Below are experts of layer 2 (counted from 0) of a mixture-of-experts language model. Rows are named gate (a neuron's input weights, with its number), up (a neuron's input weights, with its number) and show model dimensions 128-191. Each number is 500 + 50 x the weight over its row's rms, rounded and kept within 0 to 999. Numbers have three digits each.
Before each expert's rows: "gets" lists some tokens that make up at least twice as much of what it gets as of all text. This comes from a sample of Wikipedia text that the model never trained on. Tokens count by the router's weight.

# expert 15
gets: " |", ":", ")", ";", "|", "th"
gate0:486497525438442551484477462600536440460569434508435429532435524487522499518452495564602488518498509439601552513563544620508583434503563481561450550461482472530424500385543558529519424494529434
up0:565548436553549428491406578495461481474504553515479411534502545490508438511521474421533531620514356500615451552515397463501451465522531504482513559465560550497559460522358477509465472446464560
gate1:380449544504549579552478514437498524522427518484504627484464486552431468448498508423540492474474452512481500524506483583505453586535493500541481431597545534571592482416649561509575501484472435
up1:512509477497523487536542485479553524507486549555489517440531515492477512514453524584491524518519571515519559580508581598566489431488466590541502471501479556514487412541523501550558494503551496
gate2:538566524449406413499523432500436420531443528441469425528417346557481556541454341515488482532525576428514551571537584523502539569622473444555481411570432420511436475457516475463561431477525575
up2:444569475485534496427477463576447426477484577426473524566466518545558490477518379501472558490489516448493564526468462403455534522492484490530546512657525475567435435461445462434434506505506525
gate3:449435505509521487545434469602531514440435511642474438509476543489521481430441468534426508611513528532520594555422590515520590470529418570452484492480359511407537400568524585503492412422501518
up3:469428543537518492538495476464526517611496441480426586498525495473519522394551501481453482536551472497529518580545508526439548508507496609477521452424520564500469426543494442504424440511537591
gate4:479447497532503588495457526357508542416479615440491533480419438438474441525379486533523491515426497551506449548402456464477529519426493432502575486488500460546489458451566442467517455470528498
up4:484493486529529387562429504512504560493477451512582516537467515568541565499543486498506493367526496509517441518637523514530487455591483504557516476509513510414474585413450454456538517475508523
gate5:419489501532505495505416505528417389534459470458589551529485497520474439493482496504445587514581488570463481559509529553552461570455470546505510464532417486501485498424506504547491546555532525
up5:627487512532552350488476489528557403513547545550496433465494459432547424586438471592482494531408527497405441425508509499549616464510513520477482512505486501478523408522541542570512468469542463
gate6:458521430497465485600530569470529542507557498522385510592480403493476561464416430481473562475528490452548562468435475465522474586495443353551534534431508409626490538437462537506553514601435509
up6:562505529496516542434561579561476524435544489527508604507533497482434481467495446490578429444478588456506492583509502625460466476513560462544524501503550546552561430452504487583431516436563579
gate7:503463543398488543491547447576481477488511476538401440439527516529390489564529422468488507507461572457539560498458557546502529518480405429458434521401480473475499534566560541436577476478473477
up7:528533537596552470567491589471479593470536470501513564517534595533569554467527473539546557486475479461430521518490516501432475492470507505520487548594588445461488457495435522616406455487514528
gate8:449551406497526592570496500478532571595473455513512504566488456504473466487407475456489509534612525363489578474441466526547553564482550527458548513598478406546443493574490439540547461476484474
up8:406571366453527572495516483526489537518446492482557529553558561483442563453486448443451482497527447490515512432457547571462496515552476384472563602525506389486548545559540484524533440475519475
gate9:526445544508421534531461409466539464410514419507480574468445574518515503483485431527509544555437496459490448473422494506474444567476574466415524499562471549411435444564549475510525521525438510
up9:554598509502585585600491449533553587568590468506457534460492540469514524489502519441517624508456381451515509555458534469449528464450479440494453521533512527575493500507518519486495524430515559
gate10:494553504488452566467433469420585553501525472491617437576478476451491573567490461504522483526616547522510436509578478503479481484451534561438500405483541513478520479490466438475509467494425536
up10:582520527467461458478583535503478456424616432484453584476550521520492497521543380497536548508481584445571453548496465487511540537523574596511454492406387531515451519556506413473502544479492540
gate11:470466483395545505485517494480582591522530491452411502508406666472485398514563473531427443483530562496537516500544563527454442435545519437528430476478479396550523585491473469450446371473495530
up11:514467482434557545481512498517477549570549499464521510505415593505468487512597536524434434483554513514524503541579614497499416486550545440448516506520518317499464540498460495469499338489525613
gate12:509454505500573498447530523474534420567528477495476457541521428548536455515460478417557490431561439464545468508501466496512542531485443483517506509496516451529397560482503468486465510382502444
up12:426391502446514565477454524456525548551466452557517544485535444503479439536472539461572525434493477505551476493480469470523480483445509518538533555511573460505452487488569490537468597437432505
gate13:436471575490511513498468477472494454480510525500520505539461483519461517538524551476522504494447459547527521461481474469487541533451496455477437496553482444416438552474575517447456523532514468
up13:591504483549571460540558503525508502477429583452487535475483533532535562554494525552546518458533498464388490532477451523507582476489558534460557587482545482589477509492460542518537485462512597
gate14:475421487469498545505452465502450431464599532551420477446492498514557446589521451486458548554505426555497440514565532477558497562435498461535565577529516498450481529495511524469581547528522582
up14:484539492525436478509351375565529482363543544558504505509428523387526504550479464487471619389486530637577508555460542446546503556451528465440522542501540453535544560461481451425500451518512465
gate15:476575494489541410532506548422538436572444506501480504516528542392463540393460402469465452523468547416505414522557551552505588491495545445400441539466409568500545508427425471460484412542436543
up15:421532558464462530493439500483493417530513472560499497511485464465527505501518455403458512618468513469476410427552524551455502512431487601437520522588496614463495533579630522496426558561485515

# expert 13
gets: ".", " by", "'", "d", " and", "ed"
gate0:423491481524493466503507481484514484467536553469529615526497573572467483528578459487428430510506549559521561456514428438421535513505448503489473439573492500468453517501539491403426527514501494
up0:464496497472464445371583501419601422472479512574495450414533458521458554560483584455461483404534473498502511534399437458509529439431411504476534479514440503574439398409577443507574523502496457
gate1:452545599534467579483501485497552465516521491511475489482557408446440551487449510353469618505567542541494495487551601546534466545463491486447537501534510372495431545483499421486550510387490483
up1:589505397528567456468519474474402528497446529531517503508445455493501410562586535563560528433419463461513500459480462533546521509486543556542512493570467608427577473531464594509542429570565530
gate2:466439506483508542517507525490464424554504550531540584495500513606471442469414540563510528535496557527529515473448588548532595489546497570475463503511506552578545541496517430500614471510518455
up2:485511483466517564475516524498553553478474547478562501494627577491492502448511515514408539455484463420655406612450457549520497512408568513419462555535531415619467546497499522500451496431538550
gate3:450535480575545435502473539387571510566544505564524550566532445512469531480503515501487529480533462498533462380518528494511438541575524477539526526503478543442448550460513438512449580480555509
up3:480534454493461525636556492504513503552445424596483552516566465547500520444531477536526569543510410487512556445397493506521523600545532480533572519531486535466533487523594484505358531505585539
gate4:464518516544522556520579542497532382492504417464570548480523501464500516575516547500472410549492447484479520604498481535545514503544411449446358539542537463465503520489448565562499511471434509
up4:428525578474476541485539422481504476533569474522535617501542456512489448512512441491491522478563494433479524455537555534547626524546495460474486616526520555440457601599486480481512387510501621
gate5:503500437472612568560510506535575517484410491533438536471487523494559502506455454438460582514527528604492469510487545450529607487647513556453507520556481421522488510390547491425471529479579433
up5:505586502603562603491559504591467486538497490521540501401448496486533444493477463500467559587504607451507487459428456566509516486438521476474488484547547583487500570447499506501529485549449540
gate6:487549568552540490526433433601539455440461456477450552501481497542499449465421447504486478603482414433540498551508511485423510533513521429557469516446507470523411467518593538530535513400504500
up6:580491608405487531476524535457544508475490461462519557480522465480474521434459520426478540548487534500569508496469482451406477446558547429459465541516490525467501485539581529503490542496451549
gate7:516472545467372527587536504506497465572498458533498472505555565481522437534536438510423524470445483451522469464474420474515501468534548439452505487578503478480583541520549484550439477537498538
up7:516536544487538474508459567502515547579504543575562451510425563487580513485523372476506568569487503510559445587423497539435454482515438489498462562632526540470544495461517536465503521474516514
gate8:459474438548507457515603553459551554503566553493553456490496507504537496553385502438450475414556520487446487430534487547487460464549437505461533440463439500363506478531502452456493508458531494
up8:478465506501471539427420582491448520486469499498432410521461520492457519539574535520517472498462508432571527559530606461554485481474488465497470472517437484613582493496440617536544540500521484
gate9:546580515491513492561499527470517492511515573510565514536446548504520427482415493534434483515445476445442488514563509476437496578538495538535513585500514547465592479507492504456392407504522472
up9:521488509443473499518561581487382511490445467526529504516499472466600449514531508470444510521579575553518484601485549566449472588406478418468441571606447492608543559493556547425488456532549544
gate10:422671626528428476522551573426435563458521588536423540432500514474445447422469478514426454476479474483531471533352521430410493404549430417479531501500480398654476456496461563546485498529579543
up10:547490434446494553475426498552454431580499459502561447540527425533553450580515434482468513533534396491441560437474453553543500483501547559527429469483500554417492535474538410536516544489454542
gate11:460589449600385454515492458539523569493478536592488510449447492480488538516517479522513416543426501477455476461554500498438478545498539452486485453532508528473398568505510533580510407443474563
up11:618445530405459542498443477480550529504459516448440527482518507505498499434514532537505575538659569490560539502498574496547513456533487416475506439461464497543534523488502537484512608518519435
gate12:468477500631487545563566596468544436418557608407501448462493503407478498594495580474448470551515573461543471472540504442469488476520510485477496569545472467541463521533556521458479541513492598
up12:545365522480478485612488618535563444461460477465509480499510558582436445487527556526447468497495518572444480400573557385521412495384593597499472467462519397631381427517500410533466514390478392
gate13:453613508445591509532587533565516426429432572472475536410605445531461522455515574468498436503445464534534484550553528558554501541452422520520418644554505550489478570480517488508514483507496516
up13:495600412528530468578476421504523458537484485503490556452440546483421539588546437522562473477494383467536437480508500494518579463424455499508462575504584460437518514461604522625459427464377470
gate14:470516485555492610477580548524590359470486503573517511474548487440494568480396508454494449517538576508537461437548439540469457560489546496426559449541560436430482515487578529534353566589426460
up14:490492535517449527527520453495495473417568451548523495518501501464497469525451488454514487486512576425506452464532421474490348540497554487461548451475591394471435457535468547460427475625480490
gate15:506516461517463475525472568492495516449524526498516465472469584521457553542451504502594433479565492487532568453511528510482480455486545521446498542528569416457494426519463563438484465545515507
up15:445447582539571424456441549557475503471504531528460550502464535493423494475568513529568498514463419453503525461581581483529510472505495469469490481543462501500553466518445613415473459445457449

# expert 4
gets: "\n", "-", "\n\n", "|", " 1", "S"
gate0:400516545464556499490542460489474483519525513527544578449582568469459449510471553560472387543479503505472449380523500476460620519532501489501533481576482611494453578466505537448532466444553577
up0:403406524456438457569495507545502483511469453457478475505599509562456461487552438494462459633443405472581465408525471437459508539470433532482501497502525564499491506494482576501447487478485462
gate1:459518565420515516523432576567468442500466505474545515495564606497477502444495477437555525525449437555558495540502541526477502577466469432534514520501504475371522435481599454531507418481558517
up1:484518554451435549536428566567484505523461489473544498517548556479471503458474471501550510488460410562492477462522545469487501572420525452542521542455491479392542485475563500492463407529574490
gate2:499462541559398564423502495487586506467529358481548579446522607598566476542471486517510521488504529535459537503550546442517418513520448515456453561460499531556439515503496608498471620432508563
up2:523482561576388611412508524432565502483508358494540585426531619536534445569489475507496514555518528578423575561505494432567456516481468498458430557455529590560461527486466636550497614433524549
gate3:488541522436321402525447469518430456447514466554536506523487554498451465516481472518437537504450466397493517563509508529455445503542442514486485603504373453500411488490501500482522573487481603
up3:454530432459361402512547453552440372399508478477540530554480510474491498494452451493419555486443485448494470545563535531428434519562478511545479583536432490483391498508488519470545487528503555
gate4:471500442492594510503496472547504497526480443430517543466476466496474522578496526380502436534506478497516488554472522496456489555427482458589562450461536466374472509437518514372518444575482577
up4:496529547522470566470517461476489453520416507510486611475462491560606496523509478604554435492514560444509499499521493507513433490497542501456585497498466481563517534523477561472514497475508488
gate5:582431464498422515524504465580496480471477427465476532507463528489489470580531475353478489535534471479557553490529520534540501552543417472553555505623466519509446432479575476482570587492485494
up5:522461432556449456537486483512507414453495423495522475534490547405433382565496532394504606450483484503521565543505450438537427548426457592435533487591433456497505512484574576505524506589486503
gate6:474463468535451469509503448534610500417489435440537581439575550450498498546481482552563576510455511476467546534365479468504383531480473438522578548491575420524500456630548587460508531464527461
up6:502472506466539570536546573440473475556494617471538483603492461449580500473458528483479445531545456529467457457611462493529518434466484519541450433457475595492501545448452442487494551484484532
gate7:536487545549476466475454502577519423455523550469605471531432490451508402529535440437498367428528392595489452580467499625538551544391480597462516479454578487539551505465496507512604405503514560
up7:543508395422505461522557483449450519492484461440430563443544503543438637484493555556541590532472506457507529404455510477507448480545467448533499513483473559456467505536564473369489585517517509
gate8:390528500504503545453486488515497527419502514495542538483451525526511543513575526460450405550525414615589569526489532459522526578449460446374554435465531449500513551571498475557569593590491528
up8:567584525475483490490535497499489591508496551458498464538503473422464465548478447458465550495456463502422408457425465473510550470444461480661526539544508589425485464507491506548479541453549494
gate9:498403541453491500519428464519480475536464452440530548497360494446448513575550390428446491550480474485497516459485563422570542544544479509531499477531499458466414434519558480509492598489446540
up9:489513493474478486512523415474495588571532466477520521505401532484490597479496529563425484458475434531495517471430540511535553564509494487508499488579460543483476528507404504422597503424461588
gate10:463550492483535532551411474524571459484469474465486479489585473588535482514569499518480564517421454381565494532462475522537509469374528444502459527500536556478515527527499498530528504473539421
up10:361548600549480534493480437520470413526490505462552449488527444523468462559593562491464608571558495456544539525451457477472531553445552490494450491436404574516443468621493569576517503498487500
gate11:482540523451416455499574514465455559467545451501423455435472497511586499535516554537440469555390432496530589534471495421402520561432515486513528556480463556509524454519549467564491592521517474
up11:444503537445431410497530473606386519469452538564426521475553547513566530589430611465400515436471472559479517488496451515454495633423460526494433512586483504468500467520511426542399517449512523
gate12:457506531492523434525505451460579437570532471471539455472568485523466526543449470448477508497496579460517569556513527388477433494483552512472511469577510560486549524454502466513476525520547488
up12:545590531466541458518468464467506474425560584508532507573575496517516478461509532450397512474517566469504509478458514583494553511553479562469499457502471489475473522488481540501484536635574519
gate13:472551498520481509325559500482436490467453491494467519500497489508435473546462572483463417482414540514514433587464595552387538485519486552447553499467443486562499539417409509480381510573427455
up13:558456484480480537690463517480570517540522481514522452485465495534530506454586442547609501468488473517430593472504395473513533478535475416574512493539563580443560418513509537530531473433546548
gate14:450523478526516449441440551465489508536437412511524459536393471400513431529463432532448506505530498553526510485389559530519540528494448506489497491504494365380495506489537478525554552447559507
up14:490470505498494480506537454631520471508521508389551447458509561553478535438493463527500513518478533524446542532546503457460560399528560480557513504414400511502470523585532514527458457582450422
gate15:459434534627562476529595542411504494549551489510460513433609549461558458532415520455504446702466510564471543498545477475519509540478556549506485458514424425431433504454430484507516494464514481
up15:483466441419465477527397506538598393482518491493517532537411438557496520527501431463517480450601473521505571418449458593434468479502430484546535510480553536527524476525586457396426504503480543

# expert 10
gets: "|", "-", "er", "te", " a", "–"
gate0:499542498551482399499485446536521466536436467527548544532546424541506512548498529590501477560533542466505541504535554446532419567447572556553508538467484572509473515474568587465409520507415444
up0:512467524472442425515524484511540436462396458481537477499535527472450497542491479507441456534535476505512505491520579388493413561399568570529501505546515542450482521482528565544391524484415474
gate1:530431420452602550543498517609442521515423457521546562498578547490476563506456509490520506469535465513496374474535540476560404531488495455583495590453593517488435518471510477525505546416587481
up1:531471459431546570592514563631390555529456473480526507533519528523468496552390503457488494465511484484444349465579552456555412521424482383600492577466569554493429530493514497586549558458568471
gate2:439414485451527459557544469464470482417519586491508501543496419487485463508521456481487517524502450456530490524490567530510498398462493423548419528445580489549575515411559521438473498505482539
up2:454553426510423518525587469605596548569453529497497558488472547524437440473442555463492525428405486518511471492527474467498539563606514555460603553557438475527426502499526548543501475542520521
gate3:466530547395537516556488530491549546549524487542541482560504555490536449637579601561397519569522527556490481424513443445518418481475436535560463497436441491469454471527478510594548496484494485
up3:464511465474475539575494575459526531486424480510546517419543471519553514442526555525508493522501468572455522464520479525586490509531453508525498554462486505555494527566481474554489534447479525
gate4:537554577543444558474463487549495488494502580478505501530517550532514479529388532518528513434467542477460449478510575537513487492522475517473490547529576490512406535468517546587538521473472528
up4:518512570554477533438428460490484494562509480450496556575519548550494490493456517542524476481529511511453407537532475519431504452490486505423475510561543481440549498500616485474489568442458558
gate5:497517575438504472579532434514502560617441469474521565467416543472557655498580479482420489401544548459508445470504437534463464577439546538481399438539520512424497421491617410358531486479466522
up5:491489623519510456477518470413605463570466522433556560488489562572484488468359451486521516440585518542540543489499553562581548526502558438515451465491525569494488533558423465463473466604511553
gate6:496479494477516491480520416500533500548450507523524496536481447456549450416510554416464520528547553486443541539493569514550405441483524500554503466508527523551455540486509545435509467475572541
up6:623502550518523544545575422456464419527417536560458451588502493462551460419542580449544489528526518434477519496535452469529469450529471511530524539456530470594441480568454565521525434474522588
gate7:531449459474422502597477385508520544564492444491434436457507437461472525493549440410466499519503567514499489559581514454593479537547544529492551586534501472534535558506569421483483503474598483
up7:557438411482359488534557457472526545485531452570464468526456502526550528468551542508503540485474527488481542479483499482527449456522484506559459526414487465564511518521579466513509559454525471
gate8:472510539509435466509501358501433465489412556635452511422530523526469439466433519524550541496519525388493499544477529477494466503479485576518460381504542544566562494484490502479601432542398542
up8:591454527438483537440506535380396517451443512495440461538492469509544518515445524526501541540481474477413448536481484547545486594550514478542468451539576535494525488516387515455469510457494466
gate9:446484583465437486478556465541451438596409518447436559452497519513529467522538461512506490577387543558509508637498598426497478483504510469469418519439483518570501551459533514496484495441466483
up9:521512467473524492502567404502466415545499495513528528477488505487495537483495548531499536512446571596453523547431476387458457497512571473486495462417492509495413597395483505472390495469456524
gate10:483527366517509558444532494535537438515470463532507569547602521534516556517517422417551569464524559478588462521405546528451506518507451509541511501456494515525563507538512512572502528462453507
up10:528525370534502577447579496547501434542483491547466558510596508515515606508548429444570519478471595497549477518432552516476511474539431518541551470466509512522604467520547470586519519441488506
gate11:357647441561478423554471485615456528495467528633560432511477477400601411448466484528462455442448555434382497520473498477486525566426521538542442463458539454513453437570501585433512494409470536
up11:561575462499429493528396371585558436439523513476517483446542457423522523395542465590462577414577459386513552488474460462544506475486579454453566440408607434475621546521491441472471557479515639
gate12:545487501538484543504510516491545569455434559493596521498452579433511483539545513495389501569503481430470458537483436507430427511423432530475476464468532482527489456433511547484502466445465427
up12:531424532483456395555473482467501554407481455492559517496494542386480445443436572524534500536392509559522479456438484443554476509510413530462618478592577426523513507493538515547529511484476444
gate13:464539538448569529437437530465438571493495519488549511475568499516411479477482487448480500494465384422522521462506572498544448507478545570491574390519509497596600531487487487478286509394473540
up13:492534557451537572451485512551467469528510470523557572527554459475486508514492477490489503503468387412600515510494530457570475508577557589502637399476469520555618531532546468416315506428496534
gate14:548520502539580459472459486500524561541475485583536571495416417532491536571510485455471517559458495493529474493537509519481487516438468451518576429524541534472541493572500502518521545458442591
up14:546413551427463492428567576531468497498466567476544465495436461537528567422464516550527431550538491508547546504528514533472451502564492590459560485480498514403492421509515454562482541432484506
gate15:522437549491461354467505473507492588515529525402514532512491521544514528551478500344527417488529522547526470552513539510469484489510502404492452493414532472562419523529506510508611528451531495
up15:520482491419488480526464523524488482605480482450361507462497530595451519498478457502585359440483485546525558550459450504458385551477465490547487492566426530476515607560456477458489507496515549

# expert 0
gets: "=", "\n\n", " \"", "ly", "ti", "  "
gate0:506528459490471498483594433404550535534525574593483614497547565540533542431527498467532495497433479450430498516555518568425472516509441466472429495555548504390533546494585468483426467502473549
up0:460489517488453440443419438393525520505528477575450513524468511429520480524503452530579452490538554524491495464533479507450465446560434579512444497520407550356539531455460561392605502457481638
gate1:468521499489502586459601508477620559593483524437454495448502580517505483467549587612475502411540614444502527519464545436441464583417508461431465573577592466510446448452490469502365516548521466
up1:484525504555450441524419493487417496417546509587554581583541468496560512559481388406491580565444439486490540453503424545523486413579464466574550466424448522486537486479477606605501484460439511
gate2:534499516512471552705513463578495531525459474476474557385473540416568494488380485482484515549426503482544447492490593492483552571467533510463487547520473574461451432410529510522576443508494514
up2:439595457518478525410451555521490546463459418486521613596419570579434590427517450513572509488463480524493512433427562479512457453440491486503497417455440520444536532565443489504494466498531434
gate3:505505552575564465547573527492475508502429604487510574544481542467538455411420456546423580538476407451469508487563523433552571484544484526480561524510546493500459586602591538493509484513499478
up3:431514365497560392438470445462467466467403594490448515509437577451488544515486369507542465406457463470537597438566510435478487542525447451526539598524528491513582584488521533621507490563507573
gate4:587500530506391488472565628510477537497486564401545623484415432563562547434462460561474571506440514399558509536478514573496459447458569468473494513549515465547473538463491460528409473549487503
up4:457504566526440431535514425545470525560511629549400485542522556497486372471552520396551430427589449476519434532481476588487467512530516460596546457542511478592416503474518504519412526475507553
gate5:497590497491468471505511492476442529523533522418454532509560511449475466512461444579524454541466460486559517424428481410531472523544550398516473433520430487556492583628548460635538452530595564
up5:530482451527492502591520474456531565511507500467520485473482466566496526516503441419514486394549429487466493428507458545594547462404469546507482511530568412502491443448500453493487509411454471
gate6:483572515457508447525413504447557524510508551391498486455514483446566491552464421522527481486515493438527430446469470549420492535514546547445512501492466436493477482509525536461604462509550475
up6:469566488480493482588469526543558505491513532451508466511549535499452510502461460520433412488499480450507472562430448588430528574499561430487543576520448428505508496528506488463353531451430536
gate7:490541527538566447520486440493456416539464499526513548589439534433534466570562528542470440518509568535536564531544476529428524590510470503449493502401478479434548526539428541528664463465503561
up7:542600508553424464419522510532470566538445527470494501525483538544453499486515525530487467534536378429512451501454527458498570473496559546486434496515573426529452448528452529588486516423524626
gate8:545525539496525450561514594575512462417471549372481549451506476467531464527516409592415496400478589548560519466486506422491485518484476500538509481529436563419437494576590501605489489466517493
up8:416492524540644447482580516490483503564541622460548525467513602469474424511512443399485520474612584571471498502498509568567614425476556411449517483386496397439504449451412492390434510509570466
gate9:535392481458528536611461441468485596525540565497522548506553525442453461479423550577471594509460507431489489418524421430537482513432476503509472477496448475454480527514521497382575517469513543
up9:525518496541569556414485506477546532502515536414468461404551426465504525542406525601488423416498539501562520472478537495484492536495489504495471514540498544457531410378557555480544511545555558
gate10:529435502500491513492486510452532484504510574458458554477498492519537549523614539503540514516531604447494474472437406450468634531424476516513430479466497545545608488480498488482534501543538543
up10:568463549532504519461556553642527510491489552447477560575596487435512623537591448453516436545516535495498440442424379459498564571535509494424443432469414532568576429522486504504539561510597568
gate11:499491515504438448610508490534443461522574567502496524485538429523545538534480569518393518472498495559571444554569482507492436434531493511502480565457477480483461411472435398373572463481501497
up11:472517566452547485538575450561397463361574534473540501429466494411510431573551483537525524514459551509495584476521461518468487436453465456485548513495509441375477521532469484507509528441505549
gate12:554515490510469617505517514577428479497498450547582454513526467486418540531516437451539495455457537417561469495491476526506565467471535492479546453533493571480468516495481519572477516486471588
up12:491525493516546491468514465462578424452509496498416491466541469427619512453555533548491460510536421539389505418534576505451562573506457539588451448467489465564585429508539550591539506453499428
gate13:464531452463468564562520424522375510518507489471531539500513387399573415405473539464472479523459521478546521550455526469511457504500448490524538496506454461516511485496539526498509496569600544
up13:483548555457485435498498455490454478446480491440340563519538536476410462541513484473489564608516487423547553530537436540416506422534510565509555497496518501515444513500547373615462499460511509
gate14:481532445477505598489540525561526403448531494507422632503527506502562559463540461588592528419539528496506497553471581503508504516563580456524533503509536513507473420428462491482539549497523541
up14:495443521507548522587529488449425553500497551525591475521473453487461507553428482465516543520511557403518449470457558525493527500507570504570556503533465511510431526493555519494494521557454467
gate15:592545493521543487480549509554438601474555570468498480432460590529493458516525520535419476498435565467534556478417517431473427528459435560474490554454528552518451500478429546452391444511526433
up15:519478440507416402468447506428529412521446441449393503447439369425475527451461516498663444420457445461579497535564507513514444415570479504468451564484432428539459516542559418413501448545464529

# expert 2
gets: " and", " in", ",", ";", "–", "t"
gate0:499461556439478582574503422428580420516554417612493541497564542480538533518454481474469469569543531525490566546553510496515460497559438462604584496457557535483392454465568412557532509502511499
up0:398444548539474511475450483437468509518524531454651516558507622480471549444551493550460554472597485470599489384514521532463495511482406378511586391550572510578450540538484436565501430558493543
gate1:569548559534440508454530541416483445526395481502562482542531490525426552555561521525494406383386455536527502524512475581531541397497436514448473476511524462544488475500491422394457439505424514
up1:441507525437490578468599631525514551534456454504462463490502438526452484559553416485508514399471483642479455548529506520543554512480470462473458489468535463580520505490449499505416403464442484
gate2:433490523502386497527490470528499523481527488511469457515450473545435454528464455584463409401496459447490539449535517514591480495505444528516533508588515592460524517575449514426465440487513532
up2:476514504490580543529507500467541488554501507436572461502606589446458536502538452470525558540532550454462501430533528459528510516444519528532501486408449389518522549491560490508525543460568424
gate3:483532583530555494463438482590605571467525477447533553451537511462455504475369499517439408444485476519513420584537414505582445477460460387533519497529495531555592506499438513568417504457513420
up3:489500503524604499434387491514488555511484497521638439453548467476518476594495444463404453558489424586530502563445433495488458535563471481537419550469494521599420484424391452618469493604461472
gate4:503514502486534482505478448508519541456414535494502484507450461557462424516540479401458513442436473472545462491487449508509538490537511426507544439555470536439487530439500443425518398573531518
up4:507414492470575526456441489589387509501450504494533497525518570486511490483508439398557471446497545550507499488496439584487569472484542484485598498613479449457474514487486467476527534568618527
gate5:539519495490493538500467498399516422399484532447422492495522432481447465495469538544438492408506454426533509428436558464581542533490463524469490500483467478574484464507515519531506498554591465
up5:561525494447561510524424468426483461418439457401482405548608462482482458537492537518515526509385456437486452472486534473562485526486491492404528515434574426514447482511556462570543531576644430
gate6:513499586336480480503527559557526531525519554470457472562418527530563594516496444483501493424553374554479497529454456515547413444453479565575513469524559494533507455535509462403473540534600443
up6:533557532466438489458530516447547544510507483438516492507501451617531573509487431457511447504550428518589498530502526493533374498449473431553531598530488495509515421414491403516418480507477388
gate7:517537478458527444472469493509484509510539542540465453445578528508540480545560551524525458476569501510536507520500487567472542486497469598512533443539471485416486420542594505582583550433480451
up7:461524510391467533529520360516438626475474624489414490487469456483509475527554407477497459502454539543531395387493553464519470455442415513471594503553446545504486510528507474480461627464468502
gate8:634497508546522508510452597455487479438481456514487446489494446499543600618520430544554504552426514446482493508416425532550436453470517510504491536521468488460477498529485511522510512472555514
up8:429475505466568475528447442533509498528512497522553510500477505566383449460607602504483496496518460566442548468573483447513567554476528575529488485488540513569448507472510506436550519587455507
gate9:417449505535553544610515539500527499436504508467466536531502521506447468486478518476522549483447529538474457452529501553514469465462455582524462568389468585433521456458500472584451530496550539
up9:473514489498547405415534464494522412517554513459483469501481447502457446482473587553515451565452471492502488586546467503578447548465571496507539495500536450396495514484533550500587518465461466
gate10:503456546511499509416491519428372559537518479551411531497477544450494535398482523516477521460509545419561458496413531475497521495512513440499547445479527490450515471505453548558452551538419537
up10:501491507508459475553493499468564479465518439415484465475454528550497526467482490503493491506431521484447567591614528476500376449535495521533551410608565441516486468511543468502452481537580467
gate11:530504506592480527517447590560521502461402561471439561537473413566532568523476462505543536387469558506522539459389584489448376515456505472491514521531494534500478559496560446535448548513499491
up11:453524529465503471539461464477503416504534479472607499428451541426527461405523493511518501583493451527525456504591476500527564522534541509548502466463531517489468544518431538504570555549522585
gate12:478511462456519546471528533517579546459510579483523506510480451485487491517544422439565517529511485557490510438600516481498438483553470529535544535530451546527499474445452515601555492418563538
up12:665383593542629463550459490453536543471515514486547471504455510589584491564491592583524449521419456441508478566554519491524452497542488572526513485492535416436456456507464495493461407469512551
gate13:460562480467432559459517546605590387445476538533480503475513484528550466575514491487464523514445534544483553381493570510518506518510452497503492383474552529541537398473617487525571478528458482
up13:519457415556616441550446538528479550500523460595548490518554467336438498424527486440537492514563384461474470462507419448508472429494537535551561573512518483518553457518502498469591453533585516
gate14:500479533519586467493399500527479597510460555492519568491582490528391491506510549461455486435548451471479495543477520579459530505562488450424479573586491544406462473482553601598439491481559424
up14:479509540509502521461453461419515433465497529508546456456410530483589488495621465562449455605473560586500554520560548455514557436523494439511574484503481515541557540477441454479518606520479558
gate15:530519535437498542485566513483586549542553461539535548496451583631541493490499483435519476468572534554459545455516492531513448505493507537511567458591552479450473436507519490609512482360509577
up15:512535500449503500510545506486542454573545331481526526479447576634486426550479555439588554443472538486478370553505480540468476585537489505534561428570579497410511468581404511522539446507463561